{
  "n_layer": 8,
  "experts_per_token": 3,
  "moe_layers": [2, 3, 4, 5, 6, 7],
  "normalize_top_k": true,
  "routed_scale": 1.73,
  "balance_bias": false,
  "router_z_loss": 0.001,
  "router_bias": true,
  "init_std_router": 0.0177,
  "lr_router": 0.000189,
  "vocab_size": 8192,
  "beta1": 0.95,
  "batch_tokens": 65536,
  "seq_len": 1024
}
Below are experts of layer 5 (counted from 0) of a mixture-of-experts language model. Rows are named router (the router's row for the expert), up (a neuron's input weights, with its number) and show model dimensions 128-255. Each number is 128 + 32 x the weight over its row's rms, rounded and kept within 0 to 255. Numbers have three digits each.
After each expert's rows: "comes after" lists some tokens at least twice as common just before its tokens as in all text; "mostly gets" lists some tokens that are sent to it at least half of the time. This comes from a sample of Wikipedia text that the model never trained on. Tokens count by the router's weight.

# expert 22
router:160161136135123151060150136092099119067091107157172152069118110110145169155136126119172120113163150119126115142104119149141172057137106107158152094131161169173115140148146149125093155138129113122122096082133172171144129136092164097122153145166118132151147103121113173226119138150100107178134098115172160125150130159074156154160118162128150160153135145165073117146154100152137156103138
up7:120099157160140082142109193115144154087155168138113130136072176145146163131128096179148102112116169134103137110153097080142123116106092107105101058123146157131087105152169126097157090115073114082083128120159117108205100144085104142125139165102139149222125033122114078154123061042154137154144164088133121105118108154099085104163126085159161147162148153113151098111123224124073163103125
up8:162123141136114085131140137088130139182053105070119105105125110112138076191087102077130159143159147097140116119167141165101146122151171143147115137157115093120140138139117114082132138164092075154120155155123111166180116136154112159096140133109080196115161098139135136091122152154208132096126143130096150185177084130144129140174109168170077156076163169122082140134125137128068139110120
up9:129166169139075108086185098126107154121115123134143123117131061132123105128092107109092132103144121066114124184127171136092143095067094152097156122157129152197163138108141154116123162159189118112203108200171108139086105080141046101160160165121107130124098117117110150148126115121097122168151131084171137154153169121146042142171090159094053201094142137089147100159130170187098182139126
up10:160168121084135148136150119129170125166125084088152092123151102082132061181130075098106116138061121148123166124077127099098169071179169134201113114098083177125138146168133174095196122090135137141133136119092151103170151067147110114143139160132090080093136075156109154091096125129086162171129109063087133166104032066112137120147078140139105137155111051110079129134109119148111129135165
up11:166137126164151194142136156163203156143100091081144141178101107092154164115114150111086132116155124049122140153110119066091130105119128096096136115116160157118090127146119070133195113169127112116094129179151151128133153139096100141081158142152136134143156126160119138081139132173177150131122058125160115157024156125149124108122112081126191134156158115127099116194132171125201096114101
up12:131087115111137145157141116144086140103082094177110110143153091108123193111155184072154115076090166083091138114130149175154120113192111149181119149127112170115163160052116070135111190110123168126101140079111154094162152124051160172097104193096113183103048191137100116141170119134118108154138151158151094109109120070151170154099216138124175175072131142186145120125117148129183133126103
up13:140078099122147155072115101107105178073181102130147204180185181121182144129122083164111135160158114116135092135134085176119094093183176118159151147094072090078068148167141115123143098184083130143107124119117121168089123135149127180096122124143160178154102167087136053119103170158128127150094125164137150128164127150150107079170159203112147159147092087177112136116125192157133124109129
up14:103166125103124065153150108080128104144158105151159134144065095201129082116113143085118124162115114088095095095144102099123165131099132165146131110133128122144098156191141212098213135127163132136081157125148118155142146106159137114091133168158113113046165128123131184163044140163077131102122118157090114144130162105136111175160150136128145119150132168181184118118099092185167127100115
up15:182130102152135110115109163179091081165102083145143103172154095198135134155143157156082213071173119089152112114119148211184108170178126159083163178151114107165086072138086165150153134141155084129145199078126170093107127070161090088129112123165126136118127128155138089087128109143105128095175105155110103147133075165065162142133138135126117075088121143103164139094176108136189113131132
up16:134182147132077101117119202131078119125074045133141145101088117143136110090129157112105135099138102090159202117078124083067086140127123115153178122146151166092121088121106086123162219112167151178069163098092144194103140106176087107139133192088112113093103148132115061129117142110167155097110052114132147084154093130138121202156069142130120096131159125157143126123111067098079130112116
up17:143113129131152167145106155062113129136073124158123126192155068122157159113093135119152163160156102128102122136136139155116135136113151110129103141138139099214076138143101143157113153156132164117140128117151138134154119155099074139140140106082151171098065180066141144120160105157116077169124127134104163151089126113137185149146154135095114181101153134121192138151119103168126126063139
comes after: " |", ".", ":", " (", ";", "–"
mostly gets: " 18", "000", " 21", " 10", " 34", "00"

# expert 27
router:111168083187112161141146097074121168184185132140145164150095148126103143097127079118155104104196150073119111185189051147161193095126089115096061182077127125103130179095113186099081106203228114175140079099132091103107091138136161166112107141151094097107161068186176116178154123084128193146082149073098130114127129101078170105128135138131135097123139118147091112159128110154137118111138
up7:108099069159161081106087159109131165112170131139129166128095120147131146076210101171119169129115128123082107098112098176140112124105101184116076104242122121079168136091147164099155092041139164236108077118154127179160114088121148107102109105180122099150095087155085109157116118153142180069086096123132115090126123118104144106130104118165075123087127091168173115116129161109174091125150
up8:109146122211112155126136110134086094124172098087131101137149052122132162118127134168162142120115157123125141043136166106139148177106097165166119155158127125192132114129150121137079150193131149099156151101188168119192168112163152148149120106142141125142194158104129182082126092139084060119149139100154096107102149104097134159132098173152141115106130123058132094140154080142110108142133
up9:103146110143115100079118172155139045131141142096137142189107101168157148157129116151158182088176151142114096120082149107132124080116083107199107070135149130130103142159196140110154117213249157126145135158081199134098087208167106108144087128130111079086090141146145130131054079119136114101102185109147092142136146140137093137129135103093134131145122100005098142138144171166162113085062
up10:163178081132126133178162147101134127145150156131130126151128103123145155114106112167132096138136155094098135176172113185095114137134173169138047152167138147193162067082175144136136072096163133114096148133113179099102124126073090127097149092148144089082144169186134125178168109133096125191130130088187115087140053107100185115125163164108129125187128087188128106106129094185141173135154
up11:084137101089122193164117072060174140113145103096194195135167112146143113139033164118111167175138155162104105149159179159129068109071089136108127100082150063134127197166080125102153122172124103083104059102090152107155139096205081130117117100144092145088136132134113086114163132158119132126130176166131079122120149143160089129142150106126126113096082130117171152159141181126117101132089
up12:184086105185145090156153104164161135123209066104154093103096118132130138193154123151178139104166132148114125158160102128098151150068053127176070148149102145152083088063104118123189129145173032082101126179097114168129152087086110168106140144120141126178084136104089116149061138055143119094098120150104126178046146140077156119157171191111082114136103132167182066143127088111112147109142
up13:169191160146130114054121112149114122134075109154183099129072114064114090080172210084163164093158123167099157127160164150119143119125121090112115127113122105145126059134116143124156090088107051108135147200172152122099202128084117067142134128125098156100166135127086133121155135133103152120131131132131160127053089133128149164102174153167103119145122018139163141105095139166141100140117
up14:203079169109156098124138111132073180091112134145131133171185169155084136160133172136149046181150149128114149136165185108114120085107169171119090116176126102135099163083113186173154090143148071209151179093070118134160113159160100163117086155074097115116169169194135132196129078088109156089121149121191144173114141151145141139052159129113124155126194110146125139092059170126086139174157
up15:130110141157094109143152176125112108081143121093120110106106105146123172147102165124142128110140124139102142124100065146079194103136104168200100142088115090132129114092133126138118154185112077109126108100127177188095106142094110110115123122124145103078114088130185128138087149136180062125156118116125128146148118086123125117116133119064116086087132084171155167170125157100102088098124
up16:110172131117088142101105134132113146137133108092157177134164101125179096172124139112172110173164132090151155108142169073145158117147089155128106149112216158129112108139152138117093142157149086122095074130096101106101088165141088119120135151131144113146079164143075129090108108171141116112186138089103110145105102115132130143098159087102123095122134090115119145102112139157112140109113
up17:167157108097139121060103175146090164146135115089106152162092149108086063138173166097111102088150139087097101126131143113150094149145146121167102142121145175156160164091078135201097091158111132097109099138105115186102174180167054085102087099163149103129178183072131170047079165126122147127151115117121146188136125127126093125131144138143096154136138163143084079129135033125133114085073
comes after: ",", " in", " (", "19", " 18", "–"
mostly gets: " June", " July", " 2020", " 2003", " December", " 2012"

# expert 31
router:115119105130146115095090102164131168123080175188138110095072104123091119117113132122137171109121165111175131113123101084146169132141125180113103095127157120083126159099144103098121107162203181156103113106151117169148156122081097089147073131121140138160178120158134115166129126147106083146121132037071156141103064166157175127105096156135136173109142134107127186230144119138087171076134
up7:170144125061135120131103087211137146143157144130111177164122096116149073108108126108141173144138101102146156066118139173086093160097112157121138163193094189161134136084128141127156165148083146135084122198140167146127157109097036107153112166106164099108081082164138161084163115114134158074155103095142129142155119175141136151120088165100129146139118150160087131102151143128096111125172
up8:095188138103120123120141184183163097138093178046099095132175128103155173086152167129159151104095095152129150154170144154077124117066102119134131106119162132130116162149100113152164076121087192169110174181146128130139128132103174096147134093111145143159111156150148129154134180095137098135135105107100149155143117138095110101165131130074149113078115068131119173132079082111180160155031
up9:157094129131132142073112146111132109061157133118085153160173141145158087159112100149112121145105121095121108104137113103071138159177119075151121113103131117121157161138175122104130133188090165149132116170166104167171101086067157052149068169168116102127155145172151103137119138136124083159105091144133124120112129189115123113119070096149088150132156098121154121146144135086115112168115
up10:108145150150168104117130139135129093090135161146116119132120156063153184122142160100143115122085109123086199164108088116134076142101138171095148151154173157156102134131113123133128092163140082167145114140167161130163116100113068132140090171137081140171155188118097107098119164134167121109181171111129142153110101145113175137162135133083172130182127138134144171116106139088079087119134
up11:153079147205127084141063108176120103145119081153140126142036160097170124174096086120131178174068099117162128140080183099126127152164099163101176140117121155114152077087134119197139106111162079157159159154114188062121117127115103130144120041145160059128109084178139139168089107098093109102111130156110180092097065206126081102165084154101023104175110091071125165163073121139153116091093
up12:107132060179149111186067090135130159159099067149190105113126133045105083133063136114076176171087073115067148099089131127156119128118109182131081135119143151126152138119113075117175134102149072169114164177119117188071145155103084112105123202138095139131107118121117074191103141115170135126122144092062095128111126196147134103157124140141140172077165098124155183094159076177064110166110
up13:161100125172110149146168085122161134105167123098130166167182159119090152093189138162149138146135068160078165104128087157100099063165144095124197106155163135136117093115090088127125144096166103107098159095062176121084143138097138049114114096168112125175113148172094140140175093115099122117160101032151097080131043143118109120170084116104137124129069147135166099072095120174115125150064
up14:090149078164180117129097112146076077135103157138160124129105086145105072113124136108078115179120142096151168147109144109148117168130134147116119092078145114116099139159167114063104111171098121116148102097072103221134123116135081143111153054114158158140122139156114115169152146222098113168117116138059111122172080138097136127187137139112128137139133196154130153123190115176126181073147
up15:123122131168153082100108118126110103087129223069125112099089076158106021126138114159078098195078084177103119105110129123124121178124139097129172166075150112131186127098196128130128162097134169178105116153128120155170165119077165124163075126135164152125150122114100105152132109123053072147133063124124100114131094087134132165106113155074162109126129130165139100154139145110109100061135
up16:148155170158176054160177114113100094170099141110165083105170120186082082134132093159167175117121130111116116130147153117142132140087153156111120151112154171102209115094156097062109147113099100120096070120101149174158129089100117135168141106109065124145140112109155140105140144202113102135180123170076146141061174130101197143153128152128109142139122116096125172158153112125180151130111
up17:120123080136120157103080144122151151120136080123087124127148153190074037171157155156080094136087134099109160134113131100102126108153225157112099099153135185155145122100139126087144152119149121123103141121140099103088108148095083084156145146193104118108098149105184111104125184142139106088091120103116190120143167134225131128095172125125125110128134136154186145162162110130063131154100
comes after: " the", " of", " and", ":", " \"", " The"
mostly gets: " Kh", " Sp", " ro", " Hy", " human", " Port"

# expert 16
router:111094121109097157126101149130093125087072166097164131147113042150122089152135166130137148092134143096194084127079159112107151181119125165136151169105156097119138180125129133129094104192160184177130142129173091139144139189113139103117111172124127097139080116114095145140184182188095156087088151149137113142107188155115129158164201151110126166157128067193080119189124119115065125146163
up7:109160133083118140128147137107143121113141122160177145185193100115075107149154174157078139102164076116086060095133124127098165163134162050051164158103170129155149068148108156162111154145110133181169100124050129108104143120180129106077140119089077183137143159124159147093180071148133129158100109149146061138127114107057094143162152131169128164169190122135174145170093217124137165115107
up8:107119167080111109139100084126120152138129154154088089111136075148101128165168126099142121146176085217102134191102157110178136164094108153063137116101100120141146141101109126172119228130095090121116158149134146122107132082134128138127135132116130119126155155077195095135146137081113121133122089162157088124089143130100111120176169108105170091091133146158150138065086128125199129132101
up9:086101099154131147118140115102159146164136146131193122113100123137093122122173117188108151181158119081121154158081118092102156093189108182138154138109127140130136053134158060118086113143109119142137130121084116149139156140215121140156143148183179096124192110088129145130106133123108174109151103210086143123052141107136174100147151161110159190123110119156122117171178100149095095105103
up10:078162132095125080122096095145084113106061074071132091123192164161158119123121151149171155108157111125153117175189089064120208059108133184148093116137176121180137131138121079130111136108119108142109124078147160104094108167231122078091121118144110127145165087109175136151172139140143160107166100088127162152156066151097184138149122149092107120163164087075164074095150188079154151129125
up11:082066155180167095153091200105122079090106114126094109089104092096124140140167144099158095072131097064198127176130149114136036166154132165105142133153222149085084129158101103158073111096130153183139147099222119102155129161100119059136139093103188159126122115105103116148179158097139150176116138143116147097204180094049117082157144061097088149108087088117099074091166098139134154134128
up12:143103178151156151112095108083050117189094054114139144172095077159105100082111084171154084130135157092166187131130142159096140113107078119098106129197081110086155092096077114118116129098132154142145140135195187144178091104140117100121117116127123103113154115089118139144170173111149141095131142109180046194133159106122124102165059159120107108122086165107120090056100128112099125128150
up13:110083098126140179091133154096152122136087129144137146143088073134193131160158123197139155095191132128136100116052090149117147146082103130085155138169130152166129017150111168121141135142123092121150105090176174135142139095116120115095127137104116119135113159134113133136151150154132089112110101185110189145112175073092065165090113150166119118126183119129148135125126141158159173177115
up14:169125124113146179150127080125170119127117137156084183081188138110060101163118082166135124144142113128157126104122111130132089150174073160069126128102160119108148137127120148169115199075149105132168130135101168205094196169134133105116057155185197113137080084109121099134145125165201091136104122156163139185113158085181120136122130112127118106141076083077165106148159102075077147145122
up15:121119088182135170117130110126102166118106139130168083080138075130195079189143097118140065113155129113160147161139127190168130089131155139152137136071101136090172134184139099081125167130113127153159070170142132153132145150142059164092162068108114058127133127115128144129164123103107153112138166148097114130166040111109142116191173113138117138130132090148083083092175067180092108197115
up16:114113074132116155156119141103063158144114108139123178155130088135138089143095100092142132108132123170099130119092132167187072118146113080145175147121099097073124106097105120191084106106102162132134082118180142158154186146098168104094133098092142090122126099133131176089067197107122193133098097181098145151102082159206155130121159132119157101146125137149159166143132173172130174152104
up17:052120136195089130112174119127141197156122058110153113131185151098163165120076120090131118079146096094200139114066160129155085117115092133216115148088118109126124134080171146192135147159076135124069089086174123129122085165189151154098188108124099151125124132110126120079148117158095099141112147145161129176160139134142179120144156109160094109115154149146088200124149050148129141132149
comes after: "\n", "\n\n", "|", "R", "H", " R"
mostly gets: " +", " Result", " medalist", " ±", " *", " FW"

# expert 7
router:162146115112124140158106118112108162126077199158169121126125105121083090144178182164122160098128116122070127165103108161140153154112085164133141133079077127113126166107072119132095141144183165169133088107140127155067141143102134109129141083161134117125107154140092145137103058114138078157105087105092166128137127076200126155123119158139176103084155094121099085153170097101140130152109
up7:073129100149162124194047083082166184100078122096102113141125173107094118135171109124144069136092112084114122133096139144122167161127105188112098125106177141153126113115100112190095117162119129141109133104123166178051134128166125125110161160084063102146098106096114115120151107089093130128146171084200155177124105102099139145186171109168086117138147116131186172134134178068135148063154
up8:169055133091055138111144143167121162165154193112093116133156123150087170142086175110162166163143114139128181186167140170158141121101099129158177128099118180116126164112115169179110115114164111103159144192117151173103128124127146140115140100130187104110087080128136130133123186131060161095089148170085169115136082084146116101139123068081106135135182130084131115152113082137122099194126
up9:132125113102118173166106166166133133110137101133131043167087146098148089200131096170113109132169197158135111124118092127114150110108133118120111092091092131123120064139109145146162142144081152126133119105102132123101117140118132122156129090094139126166078113096206105106149137131139081135078144105164124227156138136160109134064142138106146126141147120123113100090101130136120179135122
up10:168132083141082198166197086123154135113102203093195178157119139135116111071138100086154140143133072173144148180179141109150162145130138151142191077158158139100159149077144148115089099121096115130106121110161114153117138147107089150142131126192128146136087134139125101105137169144121108137120094120158149147143094135145110059113175119088175164168160114091137086152155151112131069140106
up11:101079142174170096174195123095124145095138132157121095117062082200175095148165132114110095063142135140137121130045169143157133126149130118067081131116212103195120140132150085164113091156159070084141160148104129096165135133126104210146123150114119101137121109102108110137083131117117114173153107176146188149139130109075109182116152120152089081115118158131134129171140111143130182147129
up12:163170151164133141117069131120131188104071206095106147114109154171068112149178161138179155100171130134117116119132105115109029148079054112131174158099093083126133105149157135043107148102122162161175121153086122159094142171085123083149118103127027093150103170104192185131148081133141145101124111112159146115129138139166133197150185087139071143166176172115175180132108138144159074109173
up13:126130075186096140125129128137152079211100173136111115118100124142049110156142152125176097085122113124106150120150110117112080102124135103159109129093097111226076120119115085087140068172107092113116103125147132126191115116095119133126145075165088187133158166138146134170129140178216149117123083145143142121105083128111082128142195127135106149153208154070118173120111088131105118122130
up14:144087157193093107104162088121105139115129161096091144105122135151084091154146078146162130147172167100049128106096102099145114155132098151198146110146111122119104147164140073135083152101114119123177111089104124168068143128091126147108208129162121152137098080156059099120113078137122136077119118147149131176081136130129082156191184140107157083128073119123074087140136120083101148139072
up15:194118187163169139126107212126085132130193124137157161128160141119136078147147128159121149087167152154105142125153110120163120176111118091101151109101098113070082101088114147143184142171097138138143115171116128163046156136177159144100160109153178144159143153096149152185135109143144090095108120094146196131136161133121131153098135093164098151099128116122137169113129108110131103136139
up16:191113124086126131095118159127095130145116169117122128127080084167130114123133205097169138128104115128148088090088143101143171129109057104131195145146139071146162090146105140126101106100163133178096116080097133177125126090122133128079132155115096148099160099116162161119173064109112120210134135108131161165148115166157133083138050124159124144127159118135126126057200095145142101142108
up17:137118124102100099139140192110150130087108161111183132202056137132114047170177151167104178104181143104070099112133155160095136130167143195113088171080130163099200149119143136132090173111109139129168130108136196131129073132120109178091110110119048137132098082100114160107104042077171135107162105122086127079133106221092149130060040069073125116093116164114183153186115117166157140116132
comes after: " |", "|", ";", "–", " ·", " he"
mostly gets: " inter", " Inter", " JPL", " announced", " MPC", " USA"

# expert 8
router:198134106127102156157091089118069177078155146105210111140138116146125170108170043105134137125127124093110089157130102134128123124126123154047120093108146165134181136113110164130136160165152155165122139067148131161067135108108170140108074139097083094120146101180176165133131111140109137142136106140047145155107108179160111107114142169083166132136189092085122117146137119129141112070085
up7:117107128065133083165154168143139187126122164123175162168118138125154148078102099148145146177136093146158094170133114107143106124141200122140133067139086175138124139123092139175141155151085137115148130089109088133114104104107177132073110188094102148142138123092153194126135118183144131171128069072115120117108124169161134089133104151157080192145138116094178120082156102110140129163102
up8:172090150142134143101160127101157149104081169094096154156154072127122147128058157077128105127152127102117141109125099141098159204115156086121112099188150137131122104117161180138103074055150102148131134148114103150147146151110091174115074102188137161116138156090136158038131096108143164100166117109117122118060106119105110092122101091218164126156146121142061115131145097149046125145161
up9:145174194189148165127088092150147114204137108166169184118103166203114076147164107156123133134167091070132119101048086129092087093136130126114084155150094160111200104045124177153125149136165127117112144112145065160218146127182146112168168160077072135129117090114132112104149055112129148105123057152139148146123192138108100139172135154146112136092203138100164146130195111090133121158181
up10:088150114136106131177131157104079129157161114062140190140121114187089160126152144185071112154117127161112098104174101146067124158133091136199142114118144160156173142148137149148137126137130137151147091155086125163155076060114131120135104111101146097207114114137118163131144143145103172083162096097160181112150209110173144167172083199102112155130120132132135069130132123135132125114166
up11:082171173132090137154181083095100108137107142133170131136163111212121128114089100092140155123130158108153105132193128119123076166100147145148124159186102125165149133104151100198119161142134120138092125101168122170157168098128062104080107114129159084185145169142097127161165081123107149160082163127078088098118062139162173124139159110107136137143167118122104148128120137161155097168129
up12:156167142107120140131143149098099139119124158141186087101141180092167107126101136158146163109120129171102170153123129121211148158116170172097132145149151096121116145101072103118095104103197120169143141116169089182094104190133102097128169129114143085136088092070166127117113136111037117130150161204072114146117165124216124094101113143061098118136104129116107152173171157103088112084102
up13:164094182121135165152173183122116129149189137103095183144085047109141136110139102123060109067154101084172179123160185117100132190096173117127073175165123170143145100118073170134136128135121064089101169125159177133057122164123073123040091112148099164132092108112072142154087168148158145185131153117131098132161122100083158185108147210110113136134125117124124108093152114108143106167084
up14:134124080057088111143163092108087111080127126175184161183115150141161081161127087064177111122164066059138128154115119079117156075108132179127134162117160127139178105118142171126133180107092142127139095155107150180114125122160081103146118119129113119127140098149150194178091182127096130166158163110165255145166124174187100108050128179086153132073142172180142167100090129124164147148108
up15:124109102139160180175147066114079119142135165138221143144152109169108125132167101153151157120126159095168143166150105154154132143064147146106103061144072156113083132141082181168111107086077158108069118086142120124094119119192151166094097139119124137168133112099094156087132190105130109140155112113105115134177143098128148120113088097105085154131134103101088193097112088106184169093120
up16:123115136141126160160162087138095124161149144134127089106191188087110108146133128189099136138079074151121146145096100204083122157120133110161117136042143104081138150172129156150140129113173090107135148100162133158168166136146151124135152145150176134162187069116148173154168185091109118147168160057120084116106111133151110126120145106106134165111132152123174100116101189079115185106126
up17:107152172109062127116113093133107137068120083199156180191058179118104094185141136135082148128134087183163095113108148157094074177038082149076189073123094168126189108152098080164093142101118143243163105097086079149125147117098156092073109119145143151101139137100107122109124036122101094118167184177130118129117143120094083148162120158132145095118119087129073072077134140082193141027117
comes after: "  ", " 0", " 1", ")", " 2", "%"
mostly gets: " |", " ft", " just", " \\", "″", "\\"

# expert 30
router:209135134101063128153120108163095111150138148166125142167064104189165168192122133144126168128189114171139080171065131138141125110070093138119124129145107120115110148169146134114157148155116136154059160158128137176138124144110135109120179160166149124191123099112115136216112080108130143142141080091160128168134185127086125133100110165109114121177110117108125094189125097070149118109103
up7:142134137131127104126183141114111109185077128167092167145154074173111141177052127131160156159122111172169166101096198119176103173103129133087143125187107106154140092122152109123093143098183148126120133148109113150099129112084078099049112062106152116161118140109088182117144093104126134134132106107096146139181138152123129180134182115145099099147107121143161090126061110128174113110112
up8:073140096177111174167137143092112096246164125132067147142167143166068188132157154159158115179110174087163110135082066087161101094166116115154153111173174133143148086132109146148175174151105093090120155131151149141081149099147139096138089126127099130161167163152157082122159093134095154155103140119204111139130111110100151175146115127137118137143099125067111153133158154140186106172070
up9:066090110139126143163098093167180127097139105156124136210097094120090159099133172162096095158189232173108109155145164144161102147115120137153084147069123162124134097124060096119110095164136120074000195100047171156099166125162131150155187128140102079144176128150126110150136127139134139132110139071115139105142163144181126134126095162111134105142121121168102164140078094152108148131096
up10:127127139153127141111173191170108118190102120178185110124138148147145153156106106153104089174154154140142142152099189115135102121137130104105193147167138145089107111128079117123124178130128161139151118176148179174154081121121117120118143190077156138083117120062173063172117132118105198147133169129180110095101089087156123120162118182169103121140133131165145139091152087144132224158131
up11:126139099128131131144116110093099151145207135101080126153139170162114138142100154169137136171159114158106154130160158154127157148112138108115124149104126088127132094087120171130101052148152146163134122113167139130160141090091118126146116123176094122144128116126142147122133143153173174118113185092087080151083193127136177141072148140110130131192086124139115149135105156178172092080119
up12:149081204192141192112112080119129165063146098122083167160088182146102167108089049120128146084133140157202097124107077130147056146170080102121066128240171109059113159079107190154118162093128108194167164172158115129112105160131155134159102137167176142145062071151138091142127108111072140182158111064085128070145093164127102162095150134163063150187127122081075068148070077145136100144084
up13:123076096144176138133095146171032093129125143126119082128158101197087100087134131109125181126131189111096094190166116138162132189096104141146156110045171130146064130209103087146125133162078138150084121150042110103113173177165104121196072115124132126162137107060143111126082177160130090089157147099073125114083132103093107143172167105086082111135114126153106100182147158170082172055079
up14:103089107130122125156100147110070118110091165187092137140162140117119149113181101093145092154123146136151165152175137135127108177103128131139101083077122153092072139120081154091104151140109163110141115176153129148183090166110149125134184145139065128140164079122095164108151089114147090121097119181176114145147119087183070103195145069087137129125069147175085167140162136090094138130138
up15:166216034085189091114083095081108128096156116098084094120141167127180165134074127158093138152168122167112118168102144113129126153121142082160096147145134167111186126153133097053154151121128137137105061139179112088143136128083091185185173137097158091072090125151090170121108123148091113155098139122129142168099167188068095120076085150121055117188142151125105170119079126144161158127171
up16:122149169130103080085102126101135103089172130111119139131168099156107104142157167158129169094085105120145126120136151111112126125085091098129119116119174140071142141078139084159183106135076156103141123149145143128117080107108136176147132110157094140112128053121116173136088156113118125130166110111162126051127181102077139150147142070116165068146138089161152129153129179094166115144106
up17:119157138201119158135111123133114122120086194162068136150135133101187128107064122182152133106106157126137190222133145147068074107158122149129128091160148107127160124077150103113085141152124103139157155136158112153137128166133192133152095146143206127138106167206196078139130117128081093159134152110084140102081144130152145096157114147097183170201123096098143119181138126115114186168114
comes after: "-", "\n", "|", " •", " Preceded", " Date"
mostly gets: " Coordinates", " Website", " Genus", " Born", " Clade", " Phylum"

# expert 23
router:175065069150092148202101125121115142135101104146107156105149084178152113136161097117150136125151138121120095147113084142160125175114084159138129159158102176185184139123103137084141130098117179171119088104127110078157169167124149058095133160133123096140139098155095161144168163191098163128136141113118111176060192160156115093125145180134115164116174110109075114110137092102126154134151
up7:153097122154106128094097154164108090118118077049019144151099128141089197132148123097106135109146128079166108121065168161132078189137099122161134167139117144125139198088163136151225166113144173130104183133149107094102150122112161111172158175108183121095160125081104102096122099163105161088162135163121166143148115152133123154147144092131104172194124136141148139131073091130153117115098
up8:196117199156115127189121091167112130130142118131102039144108181139164168097137102138155184128093155138102082129143145086111191074092122154148136118136137098116158123076162118129083113081139167113109066149145131080183078176094100057137136154156069138121118112160133080105080124108087074177197125084160174118133106066137102214170159155133174102103150159141149165121131149159135097119151
up9:045128155176047107137096141073087070134163134152120168146125157094167113094145086101091102155189105126140117168175149202135111151163057149150070113115091128158148142081104156136133157157119130170097091127091152103106133127120063157102131114149134141159066105090123147193175128134175118127093130070142124111143103155172110072127098128090132132110194149140120139148136103115141179140095
up10:103083108169145115126151165109088136151135148125102103160147157114152085119108212126085155158165117119129115143134139092072149159166060135105168130082133133109135121096139149071082112120138105155111093153143098092142123143143108131124065160108069126080043140086124113154151064129104184146117106129111125043107162154102097123152137140142110113127132173102123116156113067148128083074154
up11:152107123211164123104119158146120102113096145163096139155134117178120103083197161088104155117133121129147075146154142057112100168136101145160176094149091134108148084099216115061119112134160115101125141136156138136193143126115117141148116124120094166129137108156092134137138133120169103161147140068109123111165136038120082150104156113132097126082134121119083103097115088100116178107103
up12:136129097154095089108129090138128123149109116181112167138078136148073173118104144116138134111194118112146116168145131052138106135116164125167132090109145120106124096106122174113188157111080118106111177113155118150088162165136111146137112117107070114147165119178120142131093115144160131138135131172102143057098143117136116103164100118132133067097175085105089160163191116077156124078102
up13:044139156135155153095138192125127115106146141101086153135153210133128116130095152150112181191151191143158160129099109094102116135150126152192168094125118172058088119163115163120176176112160118155121101080102098110110067149133098110132159119058098109153143118142148153108110087102164174142163166119154125119097129198119179116114116142125153137148099105152106186141151132126118164152102
up14:095114107114116105163140118133137176082122104117138133156131186182150094186126168133146136131131159171111126083087106137145159105082100184165161133158150067150123135100158199133138107175072158152124129148121147156124155173127099084152139141096100193135166041149122145108125118182123097121108139129163115128121093122105151132154103155096085192091134137134184054128119150044119114111134
up15:118150105158093108101122096100086158121138113174141105154131141156120107172140161133092134026079144139131052178077110147145130150124150154173101128120100085101156115173114178124099171122170118138102095139114041105132129099151126086133147120100154166115149107142144190161087102109145117125111164112056170152094169131107099064104084117123091112156157118142158067122136139043136089111089
up16:132116176106084068135124060146104120136119103127188122138116097118122152159153156097134113144142136070128151115119121132159116145119147133137106126113147110124077119133143053118179080138060170160156126107121088121149106136167096121168145178115138115107111148087153139108150121108108136108186151171086146150076095147151077083084176108141143185159113133112094187156115104131172114153177
up17:142129122134135159109129109071124115132112089138067151164106119142143143085164159176116085117076060156187070124132066131167175173160088106107117081158188089148130123068121092128141113075125118171114077108100092087095146142156160054129124105147132098155123136102112112069172143117193120138085100143170124129101116124132117087147158176098160163151076079154126143126135093096231152120183
comes after: "\n", " of", "\n\n", " in", " at", " to"
mostly gets: " the", "The", " and", " The", " &", " or"